Experts of a small language model.
Size: 9 layers, vocabulary 16883, 71.1M parameters.
Below are experts of layer 5 (counted from 0) of a mixture-of-experts language model. Rows are named router (the router's row for the expert) and show model dimensions 0-223. Each number is 128 + 32 x the weight over its row's rms, rounded and kept within 0 to 255.
After each expert's rows: a language model's description of what the expert responds to. This comes from a sample of Wikipedia text that the model never trained on.

# expert 35
router [105 126 149 130 120  90 177 127 164 167 129 120 154 152 163 141  93 212  93 141  89  77 129  82 120 102 126 132 197  83 119 140 180 137 128  79 206 104 138 135  97 178 134 134 145 179 180 199 127 139  48 132 172 115 138 150 146 118 141  79  87 148 161 141  89 161 205 152 154 117 170 174 160 154 126  88 137 132 116 171 175 112 128  89 110 115 162 197 126  77 122 126  96 162 113  77 188  92 207 130 109 137 119 128 143 140 113 155  99 152 115 124 140 150 175 128  85 166 117  38  16 140 133 115 107 100 133 111 133 149 116 123 148  93 124 153 111  75 137 153  62 205 114 142 160 129 117 188 121 107 149 121 122  83 119 150 155 155 117 138 172 123 140 159 180 112 141 159 121 111  84 133 134 136 132  97 124 126 174 110 121 113  99 138  92 144 130 162 146 110  70 168 123 156 137 126 126  91 174 116 108 166 174 144 140 115  98 109  83 169 109 128 131 142 117 147 181  88 144 130 160 134 172 117]
English personal and place names. Common English first names and surname or placename pieces like John, William, Smith, -ton, -son, -ley, -ford, e.g. Clem-son, Dal-ton.

# expert 5
router [113  74 155 178 174 159 144 126 128 171 153 130 132 144 143 151  79 154 174 150 127 117 181  83 177 129 135 101 118 141 159 151 122 112 131 151 127 124 132 108 122 106 157 153 162 126 104 145  66 140 132 151 141 148 141 146 127 117 122 151 127 197  97 174 120 138 133 160 211 124 189 197 137 134 187 108 130 170 103  92 171  63 111 142 167 133 115 118 197  69 144 106  72 173  91 135 118  55 131 121 168 149 135  95 193 117 114 205 143 189 100 176 141 179 125 104 122 159 148 121 105 112 128 120  63 106 137 111  97 115  92 155 128 130 127 174 104 122 147 151 120 133 112 126  82  93 146 158 132 142 162 119 157  79 126 149 109 141 117 160 108 118 155 152 141 110 143 222 163 117 102 187 146 153 116  84 143  69 203 106 109  74 104  78  90 171 145 104 106  96 145 201 178  97 133 167 117  82 141 109 147 126 116 134  97 125 104  72 105 104  89 116 140 118 190 129 159  88  92  71 154 112 135  79]
Paragraph and table breaks. Tokens opening a row or block: a leading pipe after a table separator, sentence-final period plus blank line, heading markers like == and ===.

# expert 24
router [ 93 104 161 178 169 134 155 115 149 141 130 101 182 120 142 129 107 117 101 117  83  96 138 133 125  98 125 121 131 149 164 132 158 119 124  84 218 130 149 149 106 134 184  71 156 149 109 205 126 160 124  74 160 137 132 135  91 104 134 122  69 199 143 115 134 124 191 102 169 127 139 222 158 152 138  76 117 164 128 126 137  82  86 108 135 174 154 134 151 112 100 104  53 130 110 104 131  86 153 180 156  77  89 128 144  56 168 123 149 231  93 161 150 162 137  81 106 206 105 107 122 208 154 104 113  92 135 158 121 127  67 181 125  94 189 176 107 104 142 123  79 114 113 153 140 133 138 145 135 128 119 125 141 116 152 179 160 123 128 113 147 149 183 136 133 115 170 222 113 108  86 158 106 138 108  87  66 104 182 145 112 140  73 116  69 133 108 153 160 116 151 159 141  84 176 114 112 134 142 108 105 159 137 174 142 155 133 128 132 111 143 167 143 144 134 157 153 102 124 144 137 130 132 117]
Year first halves. Century digits opening a year, such as 20, 19, 18 in 2004, 1989, 1851, often in death dates and citations.

# expert 38
router [ 67 121 129 126 137  66 117 144 126 122 114 132 122 111 154 124  44 114 153  81  89 133 131 128 153 137 108 191 120 121 125 189 138 154 132 116 188 137 133 135 128 148 135 137 119 160 103 141 103 189 114 128 133 157 148 149 135  99 125  59 106 184 173 172  65 172 149 163 174 101 160 132 166 112 121  98 148 203 134 120 147 102 132 123 188 138 127 176 146  69 130 189 114 183  88 132 189  96 148 118 114 151  84 128 174 149 168 191 101 211 119 131 145 134 137  61 113 150 156  85 100 138 154 117  78 143 106 111 107 122 138 135 123 141 114 122  78 129 178 127 125 160 105 157 110 103 115 176 143  64 141 105 147 121 143 161 171 122  66 127 109  84 136 131 142 111 144 116 104  55  89 169  84 146  88 102 108 108 146  94 148 126 116  41  70 142 107 102 146 125  61 135 144 149 124 125 179 111 134  74 107 119 179 156 146 170  87  97  72 140 176 158 143 160 153 128 130  46 137 129 124  94 167  86]
Table cell pipes. Pipe separators between filled cells in wiki tables of results, scores, elections and credits, usually after numbers, names or parentheses.

# expert 21
router [104 109 143 155 132  81 173 165 145 161 138  61 173 148 142 111  60 156 166  94 100 111 141 139 124  80 142 174 128 125 176 130 169 134 128 159 111  82 123 123 105 217 172 116 115 159 146 141 107 143 106 118 177 129 151 197 127 136 167 130 130 120 154 148 120 138 122 149 158 122 142 103 134 147 201  94 154 138 148 118 160  65 134 136 136 144 108 169 180 140  91 128 135 192  58 109 138 101 218 143 200 148 112 100 158 132 142 133  71 186 109 122 155 177 218 126 112 144 117  97 150 159 150 132 107 136 166 147  74 127  86 204 130 144 187 167 130 136 150 117 127 150  77 162 102 122 116 113 130  66 119 141 182 131 127 144 159 210 125 146 175 118 151 121 154 119 142 151 130 111 143 154  84 117  86  72 134 131 137 131 132  77 110  92  77 140 103 106 219 124  94 137 132  83 121 134 124  48 161 123 139 100 142 171 165 182 110 162 104 164 174 122 152 171 148 124 152 101 131 119 130  97 146 119]
Main action verbs. Past-tense or base verbs, or their endings, right after a subject or to in narrative prose: made, won, decided, insisted, escapes.

# expert 25
router [134 105  89 148 107  88 125 112 153 107 181 116 124  44  81 177 116 137 138 107  62  72 124  83 115 108 150 126 145 110 176 128 145  93 137  58 150  89 167 166  77 129 149 143 138 130 170 183 124 129  89 106 163 123 180 135 136  85 183 113  99 139 123 138 111 193 188 151 128 137 157 172 182 107 145  93 149 154 136  92 122 119 135  90 133 164 109 131 162 149 119 152 123 158  96 120 158 136 139 117 134 135 113  77 108 135 160 171 137 108  80 179 174 145 123 112  86 138 124  86 124 130 137  88 105  99 184 120 129 135 122 136 130 130 181 113 113  77 132 132 118 161  72 148 108 110 122 203  95  91 103  80 172 110 187 199 116 146 151 103 131 153 181 145 155  90 123 162 202 125 114 139 124 122 121 128 142 109 138 164 132  91 141 111 147 163 150 110 194 108  91 182 161 148 187 202 140  93 117  86 109 102 211 166 118 114 103  64 119 102 136 101 188 174 140 172 201 128 141 126  96 100 174  97]
Romance-language name pieces. Accented letters and syllables inside Spanish, French or Portuguese names and places: Ciudad Juárez, Gérôme, José, San, Santa.

# expert 9
router [126  72 132 206 121 134 112 130 127 174 133 130 212  64 165 122 119 151 154  93 126  74 141  59 121  64 123 100 145  90 130 171 162 153 108 162 131 131 123 159 105 119 146 135  68 161 140 149 156 123 116 123 172 128 138 199 117  46 146 103 117 190 134 147 132 186 161 113 165 145 184 145 110 125 134 100 186 182  92 141 170  58  76 135 159 195 132 139 141  70 111  94  83 116 134 133 152 130 164 151 137 195 115 151 150 148 178 126 156 152 136 167 149 149 159  80 103 204  87 117  78 138 128 163  96 121 102 106 132 132 120 161 167 137 149 119 149 126 174 122  99 135  99 143  97 131 162  99 180 111 121 121 164 126 106 146 132 107  63 124 150 161 175 125 161  85 137 104 173 150 106 175 146 139 104 118  77  80 205 156 143 126  80 109 112 134 145 131 136  75 134 148 206 144 147 125 149  93 172 131 102 142 137 207 179 141 127 138 105 168 155 166 145 103 146 148 146 142 120 104 132 127  97  96]
Word-initial capital letters. Single capital or short initial letters beginning a word after a quote, bracket or heading: "W" of Why, "T" of Timeline, "N".

# expert 28
router [ 98 106  79 154 178  93 152 149 127 118 135 107 159 118 126 135  87 135 135 117  68 126 137  76 135 108 132 129 136  72 133 177 114 104 128 125 154 150 199 153  69 147 195 143  86 164 147 147 119 139 134  96 148 104 204 150  93 111 100 105 105 196 187 213 121 159 127 148 136 112 129 123 130 136 138  60 146 131 123 141 170  93  95 130 153 170 158 153 125 107 117 126 149 126 104  70 128 112 126 181 111 128 102 117 125 110 157 117  68 143 107 109 146 147 159  69 142 185 158  66  82 191 161  94 136 109 170 166 103 132  89 146 150 119 181 159 108 120 178 129  81 114 129 163 149  86 142 137 110 113 124 109 191 140 154 134 123 165  60 155 101 152 198 129 139  51 180 145 109 131 103 145  92 142 128 100  67  85 156 125  85 109  47 127  98 150 128 178 177 122  95 181 105  74 138 188 174 111 130 128 156 101 141 158 120 176 124 100  97  81 147 150 163 168 137 140 142  92 135  76 123 116 120  84]
Single digits. Individual digits inside numbers in scores, tables, measurements and decimals, such as 3–1, 1.82 m, 0.0039.

# expert 20
router [ 29  96  58 149 154  51 133 147 145 144 138 128 173 138 155 100  84 129 118 109  88  87 196 141 125  81  98 151 154 125 150 169 158 139 136 157 227 121 127 106  82 172 160 162 124 177 120 148 135 124 111 109 164  74 235 172 113  72 162 109 130 157  99 150  99 131 148 116 114 114 181 175 129 136 166  73 138 101 130 157 157  67  67 102 121 163 125 204 147  99  93 140 131 138 110 136 109  94 132 137 154 147 119 147 150  91 117 117 129 160 109 177 150 137 144 127  53 179  62  88  88 155 154  80  77 146 148 117 124 154 108 151 134  82 191 157  81 112 173  99  56 127 148 152  72 133 154 149 145  95 161 112 128 124 121 150 106 121  95 151 109 172 124 108 146  89 173 181 166 120  77 123 102 176 115 114  87 147 138 127 145 124  87 116  75 164 129 138 137 113 112 121 101 102 135  93 132  99 152 115 111 143 137 139 162 156  92 119 135 133 131 121 153 145 143 170 137  69 124 114 159 158 130 111]
Year second halves. Last two digits of years after 19 or 20, as in 2018, 1998, 1896, plus closing parentheses and time words like century, ago.

# expert 6
router [122 102 149 158 144  78 134 131 139 185 170  92 148 119 123 118 122 131 142  82  96 147 176  82 140 114 164 189 152 107 167 100 167 104  50 115 186 128 150 161  97 110 116 126 133 148 111 132 100 144  29  93 166 166 194 144 143 115 130  74  79 122 113 173  86 200 109 172 104 139 139 147 122 175 201 138 154 150 159 158 146 120  69 139 189 126 101 195 145  91  93 109 116 152 140  79 122 145 172 116 146 180 127  93 156 130 144 140 140 168 130 146 126 148 125  79  67 141 113 108  58 162 167  80 130  69 101 129 131  99  90 138 165 114 123 147  86 106 185 143  60 163  74 114 102 139 133  98  89 112 116  70 175 173 122 110 116 175  94 176 122 158 116 144 160 126 170 131 130 116 144 123 145 135  91 107  79 117 175 105 124 108  81  96  98 148 137 135 171  96 103 120 195  99 161 140  96 140 123 125  95 105 139 106 142 205 104 137 136 133 124 145 132 127 179 118 170  84 126 142  87 152 143  84]
Sports and era nouns. Common nouns after the, a or his, mostly sports and time words such as league, season, club, war, year, plus family and canal.

# expert 22
router [ 77 109 132 143 166 122 127 191 125 181 155 127 162 128 131 116 101 113  98 124 133 110 150 166 177  67 126 146 153 108 153 194 135 119 128 124 158 151 122 124 125 144 135  83 139 176 108 183  76 181 116 129 152 120 164 176  88  61 173  64 117 146 124 123 109 137 182 138 122  63 165 129 137 144 123 137 185 212 160 160 176 143 113  97 139 121 164 113 174  56 113  98 151 138 114  91 108  86 151 141 188 136 161 155 180 111 183 139 125 157 109 193 149 137 162 118 124 138  88  60  91 130 154 134  68  92 154  93 129 122 129 138 151 126 151 141 113  91 189 151 159 138  76 154 122  86 136 167 140 105 101 100 127  93 114 180 167 118 138 146 101 170 150 150 143 115 194 164 137 117 110 184 111 167 121 118  73 111 161  90  81  99 110  88 126 175 128 126 175  85 123 135  98 108 119 154 146 125 117 130  54 187 193 156 132 199 120 133  89 135 150 167 155 158 160 147 151  89 135  89  96  77 133 104]
Commas. Commas and comma-bearing punctuation such as ), and ", after names, list items, numbers and clauses, typically followed by and, which, but.

# expert 16
router [ 41 127  66 118 154 128  99 177 146 181 157 117 169  99 130 197 152 162 159  79 152 118 124 152 108  76 198 127 155 109 157 165 165 155 103 100 155 141  99 176 107 171 134 105 122 152 133 136  86 103 140 104 151  77 128 153 122 114 118  81  91 217 142 114 155 115 124 143 146 148 189 124 134 119 142 147 135 194  87  81 130 103 102 141 170 222 122 129 127 118 142 144  55 138 100 137 161  88 142 160 152  88 112 102 106 146 193 179 153 127  88 186 132 111 158 120 116 203  87  80  78 162 156 135  88 137  93 143 124 109 121 135 136 108 155 136 126 113 152 117 106 129  95 142 161 129 156 106 132 137 143 141 171 149 158 144 120 122 105 134 126 111 194 126 141  60 177 135 137 143  59 126 120 138 130  98  77  69 135 119  92 118 117 127 129 130 110 161 122  62 135 134 148 155 172 115 170 141 181  98 105 187 195 114 116 125 136  85  64 141 135 181 199 136 184  92 158 112 110 100 147 143 112 132]
Capital letter fragments. Single capital letters or hyphen-capital pieces inside names, abbreviations and codes, such as Jung Eun-ji, Bari-Bari, GMMTV, Sauropoda.

# expert 8
router [ 84 105 114 168 149 134 110 122 150 138 159 122 191 100 112 167 114 138 127 152 129  96 210 162 110 130 217 120 152 117 125 199 143 144  98  87 187 158 182 165 122 138 140  90 139 138 114 155 130 163 120 106 117 160 142 176  90  84 123 117 131 134 156 109 115 136 146 155 151 112 154 159 119 123 136  79 186 204 150 114 140  60 119 133 103 148 149 119 156  65 137 127  83 124 129 128 118  97 143 144 152 153 153 108 140 130 199 217 171 173 134 112 143 133 174  54  66 174  81 116  77 147 152 113  92 141 113 118 131 146  81 125 134 114 169 179 128 117 167  85 105 142 135 118 126 114 162 116 129  49 133 143 156 116 118 140 125 173  98 142  56 112 151 108 142 111 113 169 169 136  93 144  81 147 148  95  95  82 177 115 107  95 102  92 119 171 123 137 177 127 146 156 218 168 141 113 145 112  82 125 121 176 149 155 151 143 137  79 105  99 120 199 156 126 189 144 139 106  42 101 115 109 130 105]
Opening brackets, symbols. Opening parentheses before dates, abbreviations or notes, plus opening quotes, degree and minute marks, and math sub/superscript openers.

# expert 12
router [ 65 154 156 159 105 143 104 144 148 166 180 110 166  80 114 118 117 160  96 111 139 125 111  92 130 149 218 154 146 109 145 120 153  88  85 145 171 108 159 121 104 159 192 146 101 138  99 138  74 171  72  82 122 114 170 180  86  85 201 136  93 199 168 108 120 202 165 164 142 146 136 113 145 105 181 103 169 131 136 131 102 105 126 148 140 136 184 162 156 114  88 170 141 133  95 125 153  94 136 182 161 105 110 160 164 101 161 121 120 129  72 160 148 144 216 109 152 135  96 144  97 155 142 126  97 112 118 160 107 129  94 106 184 120 170 153  82 110 145 147  81 108 162 146 156 117 147 140 122 109 126 136 163 112 128 142 150 148 146 170  94 149 137 119 148 129 154 102 159  44 133 162 126 127  77 102 101  76 193  92  76 101  76 118  75 158 117 145 142 109  45 151 179 170 148 172 105 132 136  86 104 128 141 124 182 131  76  80  92 175 156 127 134 167 159 147 122  89  96 140 141 141 161 131]
Determiners and possessives. Articles, possessive pronouns and 's before a noun phrase, such as a, his, its, their, this, plus following one, first, final.

# expert 23
router [ 94 140  53 124 169 121 119 134 128 168 119 123  97 125 164 149  99 172 152 120 110 130 140 140 141 130 132 128 144 106 125 107 149 123  81 102 121  70 120 164  61 144 141  57 163 155 107 151 104 124 109 152 213 143 184 161 123 105 144  84 140 113  94 103 123 139 213 122 117  43 114 123 125 159 114 115 145 172  93 103 134  75 141 150 132 156 135 188 162 133 107 129  89 137 111 105 140  76 145 131 142 149 123 159 132 125 129 131  95 126  98 125 153 168 198  71 129 154 100 104  87 143 153 141 106 170 121 118  96  91 105 152 135 101 166 143  94 122 149 187 103 104 162 187 114  65 110 158 132  51 153 146 115  97 121 192 157 144  64 125 119 149 133 171 141 123 182 152 164  59  80 125 118 133 155 125 138  70 163 164 124 120  53 139 103 178 160  99 119  97 143 128 162  96 126 120 124 138 176  99  99 169 136 155 117 183  39 134 176 159 191 170 138 117 173 144 140 122  97  75 140  53  98 124]
Clause-linking prepositions and conjunctions. Words like as, for, with, when, during, where, after introducing clauses or adverbial phrases, e.g. given as c. 1855, with moderate rain.

# expert 19
router [ 95 131  95 117 139 124 128 145 161 137 140 114 137  82 140 117  50 135  87 100 129 141 190 108 212  92 108 161 178 123 132 151 161 148 105 149 158  76 129 172  95 165 136  65 166 149 143 193 133 202 129 116 129 158 129 156 128 101 101 126  65 200  91 142 139 117 167 114 119 129 151 113 180 125 133 106 143 160 121 156 100 122 105  79 126 159 135 191 169 107 112 141 133 149 105  89 122 112 116 154 162 133 170  87 176 125 194 125 145 205 131 107 152 162 180 116 101 125 155 107 130 126 190  99 148 145 149 100 124 130 109 121 130 163 128 126 114 131 163 128 113 136 130  79 152 136 134 209  99 134 104  68 130 121 138 157 172 145  83 130 137 118 163 133 125  79 135 103 148  45  91 127 104 226 144  88 107  90 150  87  62 101 153 113  85 151 145 129 117 104 114 150  97 105 137 100 126  93 198 107  71 153 154 169 165 181  98  78 115 109 126 173 151 174 127 140 145 103  72 122  92  57 138  91]
Conjunctions and list punctuation. The words and, or, & plus colons and semicolons in infobox fields and lists, such as Release dates:, Editors: X; Y, composer and organist.

# expert 3
router [131 119  67  90 119 162 133 194 149 192 109 100 147 117 111 116 114 134 100 181  73 143 136 149 122  88 149 193 151 102 193 165 134 137 118 157 142  62 138 134  88 159 184  81  69 193 103 126 144 170 144 163 166 156 149 146  93 123  85 137  89 160  90 241  58 136 139 106 150 120 139 181  78 165 145  87 135 142  76 157 124 151 101 103 106 145 145 154 152 124 133 138 167 155  83 103 208  93 149 137 172 115 113 108 152 129 156 153 143 166  92 150 173 163 140 151  90 139 134 119 125 180 169 167 133 136 108 162  90  77 124 125 164  85 132 122  91  65 124  69  95  89 143  90  98 125 105 175 110 121  67  63 136 169 165 160 133 151 117 178 105 136 147 111 190 108 112 113 129 114 121 109 144 186 109  86 102 175 149 120 162 106 110 111 115 139 116 103 117 123  88 115 158  97 146 225 123 149 134 121 112 194 137 127 112 139 134  83 128 129 100 128 119 167 124 135 111 103 131 127 116 151 124 162]
Scientific word-piece endings. Mid-word pieces before -ic, -ist, -ical endings in technical and scientific terms, such as neuroche-m-ist, stereoty-p-ical, pector-al, Forens-ic.

# expert 30
router [137 124 168 151 154 131 155 117 171 159 121 128 224  58 131  75 123 144 162 163 125  90 198  34 121 143 110 144 126 128 146 147 141 110  64 125 227 155 120 128 122 149 205 136 161 168 103 141 124 143 113 106 123  91 147 144  96  90 195 135 104 124 181 156 133 128 210 116 125  94  91 154 123 143 147  56 139 110 170  98 101 119 138 151 153 157 146 202 137 102  76  94 109 186 111 122 187 116 132 181 142 157 114  66 148 113 151 137  86 145 107 170 193 152 160  80 138 166 125 136 105 134 179 146  85 134 187 161 142 130  98 129 129 103  85 180 151 134 162 110  40 150  84 145 121 133 185 119 139 101 101  89 137 106 143 140 152 101 127 118 134 167 109  92 173 132 111 145 127 131 108 159  85 154 138  97 141 125 166 119 123 130 118 151  83 156 142  96 183  76 120 145 134 139 130 125 175  94 127 128  77 134 118 176 148 179  98 164 115 122 160 202 122 126 159 137 145 106 135 126 131 118 130 104]
Parenthetical and table cells. Words opening parentheticals such as born, aged, less, plus table pipes in empty cells of filmographies and election results.

# expert 7
router [158 130 154 137 188 155 167 140 159 144 129 107 127  84 164 151 103 128 142 147 133 126 156 100 208  51 222 108 155 120 119 137  95 128 136 144 141  74 125 113  86 105 116 103 119 164 136 160 113 135 120 203 129  94 148 161  66 106  84 112 111 158 123 140  93 110 178 138 154 122 113 189 157 132 113  70 197 180  70 167 153 105  75 152 155 170 153 117 120 105  92 154  39 150  99 121 112  63 145 161 134 107 102 144 186 116 203 158 157 133  57 168 127 122 131  70 131 171 179 123 122 154 148 130  89 142 146 138 181 144  89 155 116 127 139 115 115 143 149 144 135  85 138 152 111 114 145  85 158 136 165  67 169 137 160 185 114 131 101  89 134  76 123 137 175 126 138 141 150 122 114 158 117 182 112 106 109 153 152 130 105  91 119 107 101 123 120 161 115  59 122 159 194 130 152 126 108 107 193 139  85 143 113 138 198 127 153 127 100 113 182 175 182 121 144 108 176 146 128 109  77 153 139 128]
Initial consonant pieces. Opening consonant or consonant-cluster pieces of words and names, often after a space or hyphen, such as Br, cl, Pl, Mac-l-agan, S-l-iven.

# expert 2
router [ 61  93  78 147 162 117 107 146 129 161 133 112 138 122 120  89  50 188 125 110  98 115 152 151 147 109 196 130 125 126 135 156 108  95  78 106 157 137 134 157 125 131 162  85 112 146 137 153 111 158 106 131 101 114 128 133 116  70 126  60 130 152 143 114  94 127 143 166 192  56 146 149 151 135 137 126 152 150 104  96 150  88  77 138 131 164 121 146 156  39 113 144 111 161 113 112 123  71 153 129 115 152  83 100 148  63 171 153 130 134 101 135 139 153 131 111 107 188  87 112 104 191 190 106 115 116 169 108 119 103  46 139 136 117 168 167 128 130 174 132  72 154 111 146 106 125 121 128 146  82 153 103 138 119 149 157 111 172  70 100 170 108 141 134 146  74 164 141 174 110  75 156 108 134 121  95  65 130 147 147 143 105  72  91 134 131 136 124 116 137 132 139 201 157 144 115 130 106 148 112  80 153 204 160 134 132 121  82 127  78 195 187 159 221 112 140 187  94  79  75 145  79 129 113]
Space before numbers. Standalone space tokens just before numbers, mostly after colons, table pipes, coordinates or month names, such as 171°39′, 14, 2002, 1993.

# expert 1
router [101 132 156 155 125 101 126 147 127 120 168 129 149 114 125 108 119 136 127  95 120 130 140  83 178 132 226 114 141 111 155 167 159 116  60 112 141  73 156 163 112 103 172 156 131 133 106 137 114 172 124 148 145 172 178 172 142  79 104 117 115 201 124 127 123 161 131 144 199 140 177 207 157 159 164  79 163 162 140 151 150  77 103 170 128 154 168 154 142  70 143 126 128 195 118 123 205  71 132 145 157  71 107 100 147 102 134 120 107 155  51 170 126 152 159  71 124 145  77  82 116 137 158 123  62 115 122 140 111 105  97 137 132 119 125 136  78 105 121 108 113 108  91 103 134 101 120 180 125  90 110 120 135 118 112 160 158 145  87 130 117 147 148 120 121 107 177 144 142  66 129 163 103 148 120  96 152 101 135 113 122 133  57  94 136 133 141 143 114 109  68 205 113 148 197 100 122  53 151 120  89 201 136 120 147 129 140 135  57  90 140 126 141 193 145 127 165  48 150 149 115  90 122  93]
Definite article the. The article "the" after prepositions like of, in, to, before places and names: "in the Hudson Valley", "to the north".

# expert 31
router [120 160 163 170 117  74 130 124 113 122 138  92 114 148 126 111 142 136  99 137  83  50 147 112 152 152 129 122 125 126 139 166 121  92 109  90 101 149 188 208  80 168 170 111 143 172 157 150 136 120  70 118 195 124 150 182 163 147 179 130 145 141 142 181 113 148 121 122 112  24 127 144 170 132 144 108 160 186 130 164 110 120 132 140 180 115 161 144 127 133 118 164  98 164  38 103 153  92 176 208 134  74 128 174 151 119 142 180 135 121 123 145 154 149 138  96 129 125 123 132 116 128 136  59 130 136 183 137  80  79 112 198 143  98 134 125 150  40 153  92 116 139  93 196 135 142 122 158 149  85 162 102 112  87 228 142  83 160  95 138 134 113 110 169 166  67 132 146  94 126 125 133  93 134  98 117 148 164 120  90 125  87 104 141 142 127 148 181 127 124  80 139 133 128 144 187 166 126  92 102 124 123 142 126 157 155 132 127 134 121 142 119 115 120 137  95 218 125  84 104 170 115 144  89]
Mid-word vowel-consonant pieces. Interior syllables like ul, ir, im, oc of common words before endings -ated, -ation, -ing, e.g. imp-ul-se, p-ir-acy, investig, demonstr.

# expert 13
router [130 130  62  95 148 135 173 145 124 160 119 145 143 150 169  64 104 139 102 115 101  95 183 129  97  82 156 130  94 118 157 185 142 150 153 117 127 118 173 171 103 181 183 109 111 159 106 134  74 117 142 148 163  75 115 146  77 126 150 126 134 152 122 124 133 148 245 108 161 125 139 142 120 155 128 119 129 105 123 130 134  46  71  77 164 163 146 180 170  90  98 126  95 146  73 129 173  90 129 127 184  90 111 104 144 126 184 141 164 140 155 142 162 122 132  71 121 171 109  71  91 190 167 118  67 132  98 112 121  81 125 131 142  91 133 188 143 103 164 155 121 208  97 108  66 115  88 148 121 141 118 129 129  99 124 120 191 140 136  89  66 130 140 166 133 121 141 116 119  35 127 123 139 176 118  93 158 101 145 126 100  62  45  79 126 117 114 136 148  80 117 145 102 116 150 107 115 151 165 111 105 149 130 123 131 157 141 130 109 179 205  99 127 127 124 145 162  93 100 143 154  93 140 129]
Relational prepositions of/by. Prepositions linking a noun or participle to its complement, mostly of and by: "construction of", "owned and operated by", "series of".

# expert 10
router [103 121 137 189 172 101 102 169 144 198 133  87 188 123 148 166  96 143 119 138  89  99 169  67 126 100 100 139 133 120 158 141 139 103 106 120 112 158 159 170  79 152 152 107 126 132 134 122 118 124 123 131 124 124 133 199 115 112 154 111  70 146 134 108 117 141 151 191 201 166 121 120 129 117 157 133 205 103  60 138 159 134 101 123  96 155 124 203 196  84  92 156  88 216 114 105 145 112 113 129 124 128 159 164 133 108 166 114  96 112 110 192 142 186 154 128 108 145 155 137 122 153 135  96  90  80 133 161  82 130  90 127 125  88 180 149  73  97 145 137 141 136  94 178  93  56 110 158 112 101 134 147 153 121 130 122 120 142 118 129 137 148 123 150 134 127 124 113 198  82  74 136  73 179  84  67  90 125 203  81 143 122 115  85 109 145 155 166 179 139  83 177 182  93 119 116 175  91 104 113  98 184 157 160 142 169 107 132 124 113 151 152 172 125 137 116 141  62 128 137 111  92 175 101]
Auxiliaries and copulas. Forms of be and have, not, yet, also and subject pronouns in narrative sentences, such as was, is, were, had, he.

# expert 0
router [131 128 181 126 128 106 127 159 152  98 160 130 179  83 202 104 166 187 190 153  42  67 113  57 134  98 111 186 164  81 141 163 125 145 101 119 150  91 153 138 102 183 158 152 158 183 141 170  77 150 101 107 118 137 156 146 112 118 114  65 152 184 129 125  87 140 110  94 146 139 157 149 207 142 111  80  94 120 132 127 118 119 131 121 143 195 135 112 144 143 103 117  94 113 131  89 173 112 135 165 115 142 103  91 140 138 122 117  82 127 145 170 152 131 142 110 104 195  94 116 100 109 187 119  66  91 110 126 137  95 129 121 157 130 156 147 100 105 145 182  99 140 117 206 131  89  89 123 113 126 135 108 110 106 159 146 162 198 152 148 177 176 121 207 148  86 128 144 142 114  91 167 142 168 103  97 114 103 147 114 170 112 134 166 135 167 164 143 182 126  67 214 126 102 132 118 112 134 149 150 130 132 144 155 112 134 155 131 141 156 102 146 159 118 145  57 196 130  64  72  93 138 115 142]
Name-internal syllables. Short syllable pieces inside foreign or transliterated proper names, often after a capital initial: J-y-utping, Bin-y-amina, Chan, Mao.

# expert 14
router [112 100 110 129 163  99 126 187 157 199 193 117 146 143 144 134 112 183 163  91 101 125 137 115  95  85 125 159 157 134 155 125 151 140 134 172 186 107 160 149  70 144 166 166  67 208 111 155 119 124  76 125 180  77 138 160 141  89 200 149 129 182 201 141 114 122 138 162 112 128 166 137 137 129 159 126 144 106 111 153 125  67  65 112 153 136 117 130 126  59 118 135  85 139 154 100 148 106 131 110 130 193 150 114 121 125 138 118 108 190 143 122 140 141 154 125 112 173 124  65  98 135 124 153 126  53 132 104 157 122 138 183 183  88 114 162 142 104 174 141  48 185 133 109  91 108 142 171 156  91 147 121 157 167 139 124 138 186  94 153 116 179 179 105 152 100 164 145 188 147  84 131 115 119 142  94  87  62 146 142 105 117  82 114 101 141 144 107 118  69 100 138 138 146 149  72 145 116 152 110 138 120 181 195 165 163 145 116 106 157 135 133 129 140 150 130 175  27 123 124 136 111 126 134]
Capital-letter abbreviations. Uppercase fragments and abbreviations, often in tables or all-caps text, such as country codes USA, GBR, GER, and FC, DNA, LL.

# expert 32
router [120 113 148 122 142 128 120 119 149 126 149  98 143 123 135 129  94 178 109 136 127 104 134 109  95 135 180 114 132 118 166 112  96 148  74 109 166 157 115 161  98 237 144 156  82 170 127 167 127 113 122 113 112  93 184 165 134 138 117 146 134 139 127 102 105 155 204 159  87 149 146 122 128 167 186  64 233 228 152 119 161 139  94 153  89 169 144 166 205 109 115  96 111 131 112  97 135 100 136 162 102 180 133  75 131 123 138 151 150 143  96 123 150 178 149  72 110 193 129 128  89 169 188 145  89 144 136 140 152 136  72 140 154 107 172 130 148 129 112 147  65 196 138 160  93 117 125 131 144  20 135 140 141 156 143 123 100 106 134 182 100  98 132 166 188 105 136 129  73 130  97 139 120 129 111  96  89 134 205 147  90 117  83 100 127 127 173 128 151 119  79 125 154 122 165 168 169 111 149 115 114 155 124 120 185 150 139  98 130 107 124 134 153 139 156 131 173 132  44 110 129  96 137 122]
Compound first elements. Words or prefixes opening compounds or names, such as New in New York, out in outlying, High in Highland, north, Black, pre.

# expert 34
router [137  53 114 125 114 154 183 138 144 160 135 121 124  98 137  95  57 163 155  61 126  99 113 146 156 135 177 100 126 122 157 144 126 118 136 147 182 119 142  93 111 148 117 157 145 182 163 183  64 141  94 180 115 137 135 138  94 154  97  71  97 141 134  90 112 137 165 114  84  87 208 157 158 119 126  96 141 152 114  79 157 119 108 172  82 148 155 144 128  56 108 126 126 116  81 140 114 118 145 114 150 164 158 175 164 140 112 128 114 113 121 148 173 136 135 122  59 187  91 120 107 187 178 140 105 167 115 106 147 192 102 125 154  76 194  89 134 106 164 127  91 145 119 134 120 124  85 114 175 109 124  99 111 133 134 174  97 125  92 177 151 157 188 135 151  86 152 159 146 137  77 129  98 139 144  87  86 109 160  89 151 113  95  76 117 157 116 111 141 102  97 149 197 137 218  80 144  89 144 143 103 189 150 124 175 130  92  63  67 123 159 133 161 154 120  99 164 139  86 191 140 154 132 102]
Foreign name fragments. Mid-word consonant clusters and syllables in non-English names, mostly Indian, Slavic and Nordic, such as Kan-nd-a, Nag-ra, Ma-ž-uranić.

# expert 26
router [140  94 138 139 106 118 119 211 146  96 182 108 138 149 116 134 118 137 118 127 119 131 144 144 110 126 142 126 142 100 142 136 179 160 111  95 197  96 123 155 126 217 174 139  84 185 172 137 129 132  67 118 133  94 142 132 132  91 184 162 126 145 142 137  86 142 120 156 115 122 146 166 122 146 124  98 190 124 152 137 180 134 152 121 139 156 140 158 171  78  73 138 139 152 102 101 148  55 152 178 175 164 121 104 158  99 117 141 132 184 150 125 145 152 172 103  92 162 130  92  99 171 157 106 140 131 189  98 128 147 128 137 199  72 135 203 120  94 136 163  52 173  83 113  81 139 157 154 141  87 178  51 131 149 129 119  73 177 107 166 125 164 165 163 159 101 131 126 162  99  92 122 153 151 111 117  87 104 178 108  66  96 131  76 146 139  99 137 177  95 152 134 171  80 149 155 152  77 113  87  92 101 152 127 184 167 130 120 113 123 118 131 147 136 197 162 144  58 124 139  62 130 125 118]
Media and arts nouns. Words naming creative works and media in arts and award contexts, such as film, album, song, television, Comedy, Label.